config.toml
moe_layers = [0, 1, 2, 3, 4, 5, 6, 7, 8]
lr = 0.00167
seq_len = 2048
dataset = "wikipedia_en"
Below are experts of layer 5 (counted from 0) of a mixture-of-experts language model. Rows are named router (the router's row for the expert), gate (a neuron's input weights, with its number), up (a neuron's input weights, with its number) and show model dimensions 112-223. Each number is 200 + 40 x the weight over its row's rms, rounded and kept within 0 to 999.
Before each expert's rows: a language model's description of what the expert responds to. This comes from a sample of Wikipedia text that the model never trained on.

# expert 10
Description: Subject pronouns and surname endings starting clauses in biographies and plots, such as he, she, who, his, He.
router,225,164,251,191,242,169,277,224,193,178,223,170,197,195,205,247,217,189,195,204,207,176,186,176,230,113,194,211,209,244,145,139,260,113,183,167,185,127,208,201,279,206,180,218,221,189,205,252,131,312,160,263,217,232,246,198,196,208,194,176,138,211,100,263,225,245,164,210,155,188,187,177,198,246,213,222,211,211,190,178,259,305,157,131,229,228,157,149,234,202,152,240,206,228,122,218,176,138,189,173,238,264,200,189,282,89,154,233,149,204,166,181
gate8,256,165,180,161,208,155,222,192,197,240,276,249,184,169,128,235,191,235,229,212,131,249,149,161,188,168,168,180,155,213,134,209,223,140,177,240,189,233,217,251,167,176,177,218,215,148,262,256,113,259,184,216,237,154,267,190,160,184,142,155,172,149,197,315,172,203,179,128,207,231,226,194,158,244,257,179,211,193,260,185,191,251,153,186,143,167,236,153,282,206,184,149,236,186,179,247,223,199,237,161,169,202,258,211,175,168,140,221,206,162,198,138
up8,155,225,217,174,237,167,238,204,223,189,218,211,140,195,217,240,203,193,173,279,145,222,103,133,232,210,206,164,284,223,163,230,211,165,156,236,156,237,180,257,261,175,171,227,256,171,244,157,180,297,196,261,172,168,215,196,153,145,218,211,181,233,230,253,146,164,226,153,159,209,162,159,222,250,185,259,185,197,206,238,188,214,230,190,146,153,223,107,252,206,140,160,220,162,185,241,157,197,256,186,270,188,193,194,210,156,160,284,170,275,200,182
gate9,200,207,226,193,155,277,177,181,205,244,213,214,143,177,188,205,150,232,196,205,216,175,178,197,174,211,245,204,274,204,154,81,178,236,238,176,218,287,194,234,225,182,187,192,173,202,179,289,180,104,169,212,138,221,230,175,168,124,206,241,296,175,119,142,249,167,106,99,167,220,246,221,265,294,206,163,209,214,175,198,145,227,262,179,140,182,210,244,130,254,143,212,166,222,176,195,186,231,207,221,194,167,166,164,157,179,209,196,207,160,222,182
up9,193,181,265,127,233,222,170,183,215,193,186,254,252,216,193,205,221,146,203,159,136,207,256,157,148,145,172,171,244,174,156,312,280,215,195,178,204,164,212,210,225,293,236,215,167,178,228,197,239,235,195,217,229,143,236,331,224,191,200,220,180,269,199,234,200,276,213,153,194,219,109,147,238,179,191,178,202,199,173,161,159,237,208,153,208,218,150,205,222,149,206,198,218,137,177,182,152,280,212,218,244,209,250,190,235,208,201,241,185,258,208,188
gate10,148,212,217,183,259,243,174,250,151,259,189,161,189,278,157,247,191,276,153,166,227,210,284,173,226,146,214,265,107,259,219,222,207,258,216,154,236,117,224,207,213,189,182,174,203,167,191,290,211,180,235,192,245,154,269,264,196,219,243,261,137,214,181,180,164,184,203,220,172,179,233,277,224,148,173,219,127,208,132,205,238,257,233,208,184,188,164,181,215,122,203,228,149,227,209,159,179,213,255,204,208,207,121,148,213,198,146,154,188,218,146,193
up10,212,219,194,145,256,293,154,181,197,221,255,245,190,276,197,193,152,221,222,176,173,190,278,236,120,200,206,229,148,219,162,262,215,156,234,179,206,174,176,213,197,201,148,209,214,177,233,247,181,225,217,241,279,234,262,266,204,190,219,240,149,182,183,242,111,245,195,209,179,177,210,216,244,150,178,289,134,244,106,161,255,191,241,158,180,188,195,214,191,191,268,206,143,211,139,223,162,235,216,163,216,282,217,117,182,195,164,199,216,149,147,218
gate11,229,250,171,231,184,231,244,240,169,154,179,209,173,141,179,225,119,109,185,175,314,181,152,257,216,156,232,234,273,225,199,197,158,220,74,218,196,175,246,185,221,150,148,190,211,161,136,149,240,196,148,215,200,209,169,190,187,196,213,309,194,213,192,220,224,186,203,258,264,134,213,205,184,210,198,209,200,141,158,203,200,190,161,212,223,217,118,213,230,221,209,228,202,215,232,121,235,193,200,203,239,273,162,144,266,151,153,260,226,210,121,191
up11,187,155,160,157,247,225,236,186,201,221,161,190,231,245,185,194,230,165,236,214,128,189,177,190,208,244,255,181,176,214,203,193,153,192,247,202,155,258,199,197,231,248,143,247,210,195,168,209,206,127,230,206,226,157,270,214,212,190,197,158,256,149,213,173,129,178,253,164,134,175,251,180,207,185,210,220,228,207,282,188,170,198,319,185,112,124,235,209,241,162,185,121,243,170,187,272,242,221,207,213,222,190,240,267,137,226,206,149,202,239,254,217

# expert 3
Description: Words carrying a sentence-ending period, such as area., States., project., 2018., plus semicolons and infobox field values before line breaks.
router,225,235,219,194,146,209,186,220,270,128,124,131,201,192,211,164,201,196,205,183,235,238,162,218,203,166,206,159,212,195,185,176,234,229,274,221,137,128,228,174,233,210,259,216,213,218,202,259,208,227,159,187,177,203,244,132,204,181,145,90,278,172,233,179,274,156,179,248,202,177,238,182,189,157,183,202,153,211,224,231,224,281,209,212,189,169,240,176,182,176,173,191,220,235,212,144,215,175,210,277,178,192,190,243,230,203,184,260,172,189,230,174
gate8,207,252,163,211,175,189,148,220,202,182,201,166,210,202,220,270,180,183,144,223,244,217,167,171,201,208,221,233,242,197,189,188,252,173,184,147,186,258,268,224,202,190,286,236,285,125,212,173,214,209,157,178,251,208,243,251,167,190,200,207,170,235,218,226,183,126,197,214,201,256,209,119,199,156,179,221,169,196,148,179,229,210,239,194,211,152,291,125,197,203,189,221,208,102,206,140,194,218,339,205,197,153,203,246,230,187,201,192,271,165,162,251
up8,184,176,195,214,174,213,232,213,168,245,193,176,244,207,211,174,201,203,260,175,165,214,192,224,163,113,218,186,236,239,236,173,201,164,220,165,208,142,116,72,175,218,206,123,257,194,193,275,146,121,210,184,217,183,214,229,175,233,181,204,210,130,273,130,187,229,264,162,161,217,257,142,168,197,134,208,213,209,158,248,156,133,303,187,179,195,217,235,223,142,142,179,226,249,230,166,199,232,197,231,204,178,135,204,232,244,226,146,205,212,244,186
gate9,223,192,250,167,197,189,268,167,234,245,217,141,190,209,222,189,212,165,267,98,248,157,189,204,138,193,204,152,183,223,176,112,239,273,205,188,159,266,221,254,254,180,250,214,194,176,218,263,141,258,205,135,227,268,220,190,245,200,257,204,258,176,206,201,244,239,165,138,132,189,248,167,240,208,177,197,232,262,232,166,175,211,218,213,155,157,235,179,201,204,185,157,229,174,171,265,236,163,189,189,196,281,209,125,190,148,157,243,283,118,224,165
up9,155,156,192,256,183,188,192,188,218,170,238,188,206,198,235,207,270,292,199,205,168,179,243,209,216,187,238,205,151,138,244,186,193,154,220,226,205,132,156,153,199,139,202,179,203,250,188,265,179,274,237,247,159,173,184,188,205,266,221,254,149,215,144,193,239,178,246,247,186,154,185,193,190,220,237,130,152,289,189,211,257,246,191,250,301,240,167,161,200,176,192,249,185,202,185,134,181,164,174,83,202,250,180,214,233,176,140,207,177,140,210,176
gate10,178,243,212,203,146,177,233,215,222,137,107,222,234,240,278,228,227,182,185,234,240,238,173,185,222,220,244,139,246,142,127,180,178,175,262,289,181,192,132,243,145,219,226,262,192,228,135,263,198,147,140,198,197,198,243,249,182,215,200,191,232,261,205,222,182,178,133,133,191,285,198,144,190,152,224,218,170,196,194,203,230,248,233,141,178,192,227,191,139,197,199,109,218,227,202,213,212,209,176,248,265,185,203,229,238,240,204,181,258,239,268,233
up10,157,241,161,179,159,201,189,192,230,160,218,238,169,205,218,272,199,176,168,231,185,202,149,220,195,232,211,222,215,260,216,191,232,200,202,179,174,126,177,226,246,209,117,212,179,126,136,127,173,178,154,240,202,246,227,144,246,237,182,168,203,135,190,256,295,186,109,141,122,162,201,253,178,190,236,163,225,170,199,226,207,218,198,226,136,211,162,256,202,205,182,226,160,241,207,210,200,216,162,200,263,181,215,253,222,199,214,201,242,214,190,178
gate11,191,234,270,164,179,206,294,193,217,89,141,191,256,216,217,203,228,231,231,204,180,252,173,245,228,235,187,169,209,215,199,121,243,215,249,236,174,160,262,207,225,268,236,223,259,187,197,201,159,187,199,170,136,166,273,194,283,142,220,199,209,235,148,189,218,160,136,218,227,183,261,254,277,146,145,180,151,201,263,209,226,233,282,212,194,203,249,92,181,204,206,134,156,186,170,199,156,204,237,205,208,249,208,192,196,157,201,223,186,207,281,188
up11,194,211,224,176,180,193,213,238,219,136,156,188,254,139,163,134,269,248,209,198,179,205,198,206,241,213,161,201,215,113,229,199,280,194,200,223,259,99,191,212,186,223,111,201,211,187,178,219,238,169,190,192,118,141,260,269,252,232,241,142,230,208,169,157,183,162,92,174,176,158,142,212,244,139,169,237,160,153,214,253,221,181,265,193,246,231,196,167,135,184,181,264,172,172,217,123,142,194,259,220,278,192,203,230,283,199,216,216,180,205,228,182

# expert 6
Description: Four-digit years and decades in dates, seasons and career spans, such as 1990s, 2016, 2024–25, 1998–99.
router,180,190,205,247,245,192,237,294,225,104,236,203,207,142,248,262,198,169,165,229,217,201,181,205,274,234,187,216,232,229,176,120,208,185,143,172,122,157,209,189,267,155,172,218,154,271,136,165,177,174,164,236,156,256,164,116,251,164,160,206,197,227,187,218,214,122,147,297,201,196,116,197,229,220,225,216,118,195,233,205,261,232,212,195,279,243,224,229,152,259,214,262,156,201,211,188,183,121,189,202,259,253,172,222,189,114,200,180,159,158,145,184
gate1,229,100,273,262,167,198,205,264,165,262,182,234,196,191,173,188,223,158,186,242,182,231,166,188,187,193,185,192,159,338,231,258,173,212,208,259,126,267,208,233,110,172,122,180,135,214,187,184,170,194,221,176,190,157,204,204,173,184,220,274,172,168,192,266,189,206,175,139,172,248,221,216,185,192,194,227,160,164,171,236,180,166,236,231,214,216,230,195,228,236,117,185,207,209,245,128,189,179,249,234,251,223,76,207,138,163,250,115,167,218,211,192
up1,182,142,222,247,210,212,246,235,230,251,185,207,216,161,174,220,206,149,218,284,162,177,202,178,196,216,158,252,236,263,244,257,186,209,170,227,126,273,165,276,175,181,96,197,128,221,187,125,154,146,164,183,186,185,219,260,181,150,196,210,179,180,228,276,185,200,123,201,161,250,198,224,196,176,246,229,127,189,195,248,169,183,227,156,218,262,263,223,227,220,149,212,215,136,192,154,290,157,206,220,296,205,113,289,174,175,231,157,178,154,191,212
gate2,247,286,135,227,174,179,134,184,223,220,212,220,278,172,169,158,225,179,156,287,215,180,201,159,253,198,200,309,197,228,174,183,196,114,232,149,204,210,231,180,183,194,176,204,215,115,219,195,150,198,156,148,158,234,191,211,153,202,176,189,138,198,174,157,170,210,213,226,170,194,186,201,228,182,207,201,187,95,226,184,200,204,224,183,228,231,166,169,179,282,204,211,211,205,163,291,202,142,234,224,146,277,209,167,179,138,224,194,252,258,166,191
up2,183,172,239,244,151,165,181,205,176,248,188,175,153,145,181,250,150,127,144,273,192,195,243,253,234,139,279,134,170,180,182,196,225,142,166,233,180,231,192,183,189,216,157,166,205,167,241,265,151,197,247,169,197,206,174,183,223,211,190,182,242,126,131,170,169,219,125,208,157,109,202,165,158,212,252,224,202,241,270,146,182,273,230,162,140,148,170,195,190,249,140,199,198,200,134,201,186,123,233,162,118,226,238,171,232,225,150,157,192,169,222,222
gate3,137,254,274,261,301,185,236,234,174,280,232,241,155,151,230,225,270,182,195,128,185,223,220,188,187,233,256,243,200,253,190,187,163,209,187,123,174,186,217,158,165,243,195,177,186,183,230,214,246,219,257,115,149,229,169,212,250,167,227,202,163,213,214,107,134,260,173,155,190,232,197,219,263,265,228,203,151,212,180,178,189,176,172,135,238,180,183,219,149,178,279,215,131,189,171,182,204,237,230,178,176,189,115,165,192,253,207,207,170,200,180,118
up3,180,227,223,200,316,159,204,220,161,229,203,313,104,191,258,179,204,253,181,196,173,236,246,198,210,184,170,246,236,143,204,159,171,167,167,87,212,236,220,161,151,237,130,198,246,247,134,218,226,266,254,166,160,265,204,170,226,178,190,200,185,253,175,200,203,212,171,274,227,245,232,233,248,243,163,199,200,225,204,267,237,190,127,159,192,212,225,226,217,160,216,249,199,207,213,206,182,165,227,176,224,273,126,233,181,181,233,244,203,113,151,152
gate4,255,196,160,152,206,219,202,230,276,162,223,216,168,204,187,195,209,164,165,168,163,132,214,213,292,173,189,188,230,176,164,136,305,249,230,175,259,128,165,175,184,173,205,164,211,298,168,255,210,192,230,271,215,215,266,178,218,188,133,195,304,185,163,147,282,195,310,177,152,203,217,208,218,244,188,206,281,208,208,217,154,272,234,186,197,198,240,192,193,160,188,186,216,213,194,247,174,166,111,127,238,209,156,263,220,193,128,233,198,198,216,143
up4,230,215,146,226,212,186,197,244,223,147,220,218,125,294,248,123,146,173,218,187,146,251,199,225,222,195,164,204,214,218,175,174,173,210,203,234,172,152,249,197,217,161,191,207,200,213,218,128,222,171,242,169,239,90,211,144,211,161,206,176,256,206,236,233,182,168,214,152,200,171,209,193,185,280,227,250,259,228,164,243,172,200,189,243,280,203,156,189,173,235,159,189,246,168,226,215,199,251,215,134,197,191,117,156,206,122,205,248,228,221,197,181